config.toml
n_layer = 12
d_model = 224
n_experts = 64
experts_per_token = 2
d_expert = 160
d_shared_expert = 0
activation = "clamped_swiglu"
moe_layers = [0, 1, 2, 3, 4, 5, 6, 7, 8, 9, 10, 11]
router_score = "softmax"
normalize_top_k = false
routed_scale = 1.0
balance_loss = 0.00395
balance_bias = false
router_z_loss = 0.001
init_std_router = 0.0108
lr_router = 0.000803
n_head = 7
n_kv_head = 1
head_dim = 64
vocab_size = 8192
norm = "layernorm"
norm_place = "pre"
norm_eps = 1e-06
positions = "rope"
rope_base = 10000.0
rope_fraction = 1.0
qk_norm = true
attn_scale = 0.125
tie_embeddings = false
parallel_block = false
init = "uniform"
init_std_qkv = 0.04
init_std_o = 0.0
init_std_up = 0.04
init_std_down = 0.0
optimizer = "adamw"
lr = 0.00147
beta1 = 0.95
beta2 = 0.98
weight_decay = 0.092
lr_head = 0.00837
warmup_steps = 367
schedule = "wsd"
decay_fraction = 1.0
decay_shape = "linear"
final_lr_fraction = 0.0
batch_tokens = 65536
seq_len = 256
doc_mask = true
train_tokens = 672300000
steps = 10259
dataset = "wikipedia_en"
Below are experts of layer 5 (counted from 0) of a mixture-of-experts language model. Rows are named router (the router's row for the expert), gate (a neuron's input weights, with its number), up (a neuron's input weights, with its number) and show model dimensions 0-223. Each number is 128 + 24 x the weight over its row's rms, rounded and kept within 0 to 255. Numbers have three digits each.
Before each expert's rows: a language model's description of what the expert responds to. This comes from a sample of Wikipedia text that the model never trained on.

# expert 55
It responds to: List dashes, function words. Dashes starting list lines, and for, on, where after line breaks, plus indic in motorsport key notes "Races in bold indicate".
router:153164098141153155158105109085154146146104108130154145130152110152102159151148127148159149142158096093114106158096121170154152105145155152096165127115101114130154108145109155147115111153111147109166156153143092152143142155153108099110153105112100153155156104155105149142104151095163117116092101106159102114155154158110103116098152101105144171152111138111146157155110144102157153096109116105105141111104098105117096093092138107154125092097089128095151147147112152122101108130111097100117155144117098103088120105145154111101121114107106145150146107158097145163151103168148153146104112125112096104104109103152142147146149166107104100146150123151160161162152108148104104102106
gate0:127161099080159151087105122112152126146134108114128131153167099150118136151164094146139155134158100115093117167105125133139136131163144137131144133094136115132145084160105171167128124158128147091145130165126098124165147136158110090096131111127114141161121116150112123154096154115135099105113116129168121117149124160129115115097133099129161151152124134121128160161115126117155166105112083091120127083113094104163098104114146121165148116089103115116131132146118139157097169113098115155097142155107072099084124090142126129089126105099101154143170128165107149177151126153127136140108082140106121114115103091174153131160167171112132114165138148137137154161159092162134117102126
up0:144124065112085126097155100131138094156111123069114172094097113169123149128151103159106118156101112134144135119155155150134125149147159113108165126105125113099133100154089167139137157166124096127151136138146150138144129162138139134110161155109159124134104187154111131129140159171149148085153135110131118118103138141144124106126113150127112141164074111096133141139104141125129113089095120130098098109124053097130153101109176132183114112126140127090169098174114151148126125164132096174111123110100133164106155109129169147149138130126120087110123115117133141152099093140106109154100115148133141123162107129116130151151163140126128080106097154166155136142127148115120093126118

# expert 48
It responds to: Of and to, word pieces. The words of and to in phrases like "Walk of Fame" and "due to", plus middle pieces of foreign words, such as Khw-ab, rock-ab-illy.
router:155161097119148158136093106098152158162131111121142154115155108155109154151164111148144152153151098094102109161100119154163142106149159149115158144107105105124150105144094162153119108144105150100158151143148112152153149159153103101104139102108100159153115125160097150145098157101145110141100089111158096094177162153137108106099152102107154142153100144105156158154103132102147155105110111108109112107108100096128097106108153089154133105104097127110152142149104140135101116156113106135139151134100101099114126104159151114106139106101111150149160106142103153160157106138149146160100083158096106107107107102157140154152146160100121092157146149147149150159150102148107095103101
gate0:154179113113148164123110115120161150144138123103175142158136129161118154130158099148148163146148116124125120142083091179135153120156149160132154108099095092118175121169109170183128102162095140099187130134112108134158136144173120093137137100096136157144143122125111157153094152129166108107110126136142073110102116157125107101089137125113156156168092132107144147167097147121138156125132126114095146084130107120163098132091142086138159118108099104102138133161090138144108145124137121140119138117135118125102143096149143109115122098094101130150153086133087134141126134138140140174115138139135106116131120114120139134128147170128138097158161158168160127177167126162109106124100
up0:078130094146110121147146125106176097072166098144111142157122146145089104172149145162160149156140086152146111150110121124134127147117168156154141100134089118126106129181134143100107121130174110084120143113122146126113106123098137089140095102120143130084182126112121140153146145110133118111125135139160150111097108150102138101141145155108137126154181117145119130124110119114156147117137151082126152089105140140122089150076105112139170103138101113137169133145090092125148171155089156137109150117116128133083140126130096109111091132156109145170154155139108132163118132138107150102157126099143085140149120114103095168179119150167157115134136113095141149103134136128118090095137

# expert 8
It responds to: Function words, song titles. Prepositions, colons and pipes in infoboxes and filmography or track-list tables, plus words inside titles, such as of, Born:, Must.
router:140151105138148156127114109102152146144107106112146148145156108146103155147147122151106145145142100101106112152096169157160144104149154153116153144113107100098149107147108156147133106152116148099151151145090098148160151154156116093097154100150103143153086134148109152154102149102149108149101098100151094089091154143112108114097152114109146151148120101099150150153101124100156150105100155106109127095104106106130105099106154102152123114099107096101149101156102147099104122091097101135064161150108098108103113103157156107109153100108108145158156105145113161143146101102145145162105159113105098107111103099153111155159149160108149098146162104153149146151146110153110093103106
gate0:133152111109126139100127104104151163166139083108133129141132125157111151169166118136126131153133103111114118176104133146131160091155138147140148117108128093086149118155106130170139109163100163112147126130122116144148142152154100112131153110098126165151121149136118145160103162103131131089122094120146104085086130146127096122111162112094176145151110101100147143133099103098147165122110119089100159088123122118137098114083129113171139134106113102122142148141091128175117146127106136135133155136119096085125124116136124070109157099107121144152133108156114178162147085119159151146091108113126084090085100089149151135166146163076147103142163124147171165130141123150117118109104
up0:159124124081159133131129089121153175117114109172123126137098115157175113154132145149152123163116143121130116167095145170092106102108148170136124113091139077149128158117096123135096130168141133118133179161168127131153138125164116144097105167131150173109124113165140188127086166125105110119132141147128133106133139155139124150087126152161150113147100104147071113110137119134129144092158158116087154147141092154148123139126124146103115127122148115120123129118085123155125125154096150105110101126136100062132085119102143080100128127140141175127129127132096175137136097113114151146121126136157107120079123130135081134162124160101123156109115156126150159094131080139163122136115

# expert 58
It responds to: List-item leading words. First words of list lines and infobox fields, like Historic, Rural, Preceded, Clade, plus "to", hyphens, table pipes and minute numbers.
router:148151097144153146094103098109147151149132108121150151111144106147101148150163136153126159143162098097102110148096114156158145110147156156120154063110107105128157116153107152147183108159105152103155143150142105156159146147145113090099152100104106143146101121157109153150104150098143103111087098118152097101108141146107106113107162108106147161151110127109153156152092128098149160104099070093108123113101096100106100105101154101154136174098094131111144154148112142150102136141107108134146152147111102096104161111137153105108084095104107150156133116153110144153146111118149149145104075131103116107110107111155128149145149141109124095155151128148153147157150099149109112108113
gate0:161168115098164119128110117111157159149106102126174155135158089137082144184147087149113171172152122088120131132076111144130149114141168121141168107123125128131133079159098126162147120161133162087164137167124108139158133132145086115092156115140120124199131100116105136119109155093164086132095133123155106120131136137138124102112180112111144152130110145116160117143122106108138150111127101121138127094097097119144102117098138119167134129110109159103131113140101138157089149128140102163147138118135102093097138079133144082088114093109112141161149113163116164158128126136131166141122105152123100123117119107170119137139119162105147121152129156158153147117136084148103124130098
up0:142148126102070132113121110123138100162142139114162126163159102141096096106100149131112127147176155108141124097130108111183108106104141157140120074123122099092150119145165128146102160119144117097124133121144129126137166159125142126083160107088141154149158169141126153116098131128134160065177112117159096090172121165084095138125149122164097141096117160153155118136119118110152128104135123087112152157146092136162122127116143132156128111134138133115139123121098118141071165103110124097099151199152118141142090162122112124117114066143102115145143110114145149153125122133128127160095168088114163141159135106127121111143122091159154121157093114122145111135144116122141138097113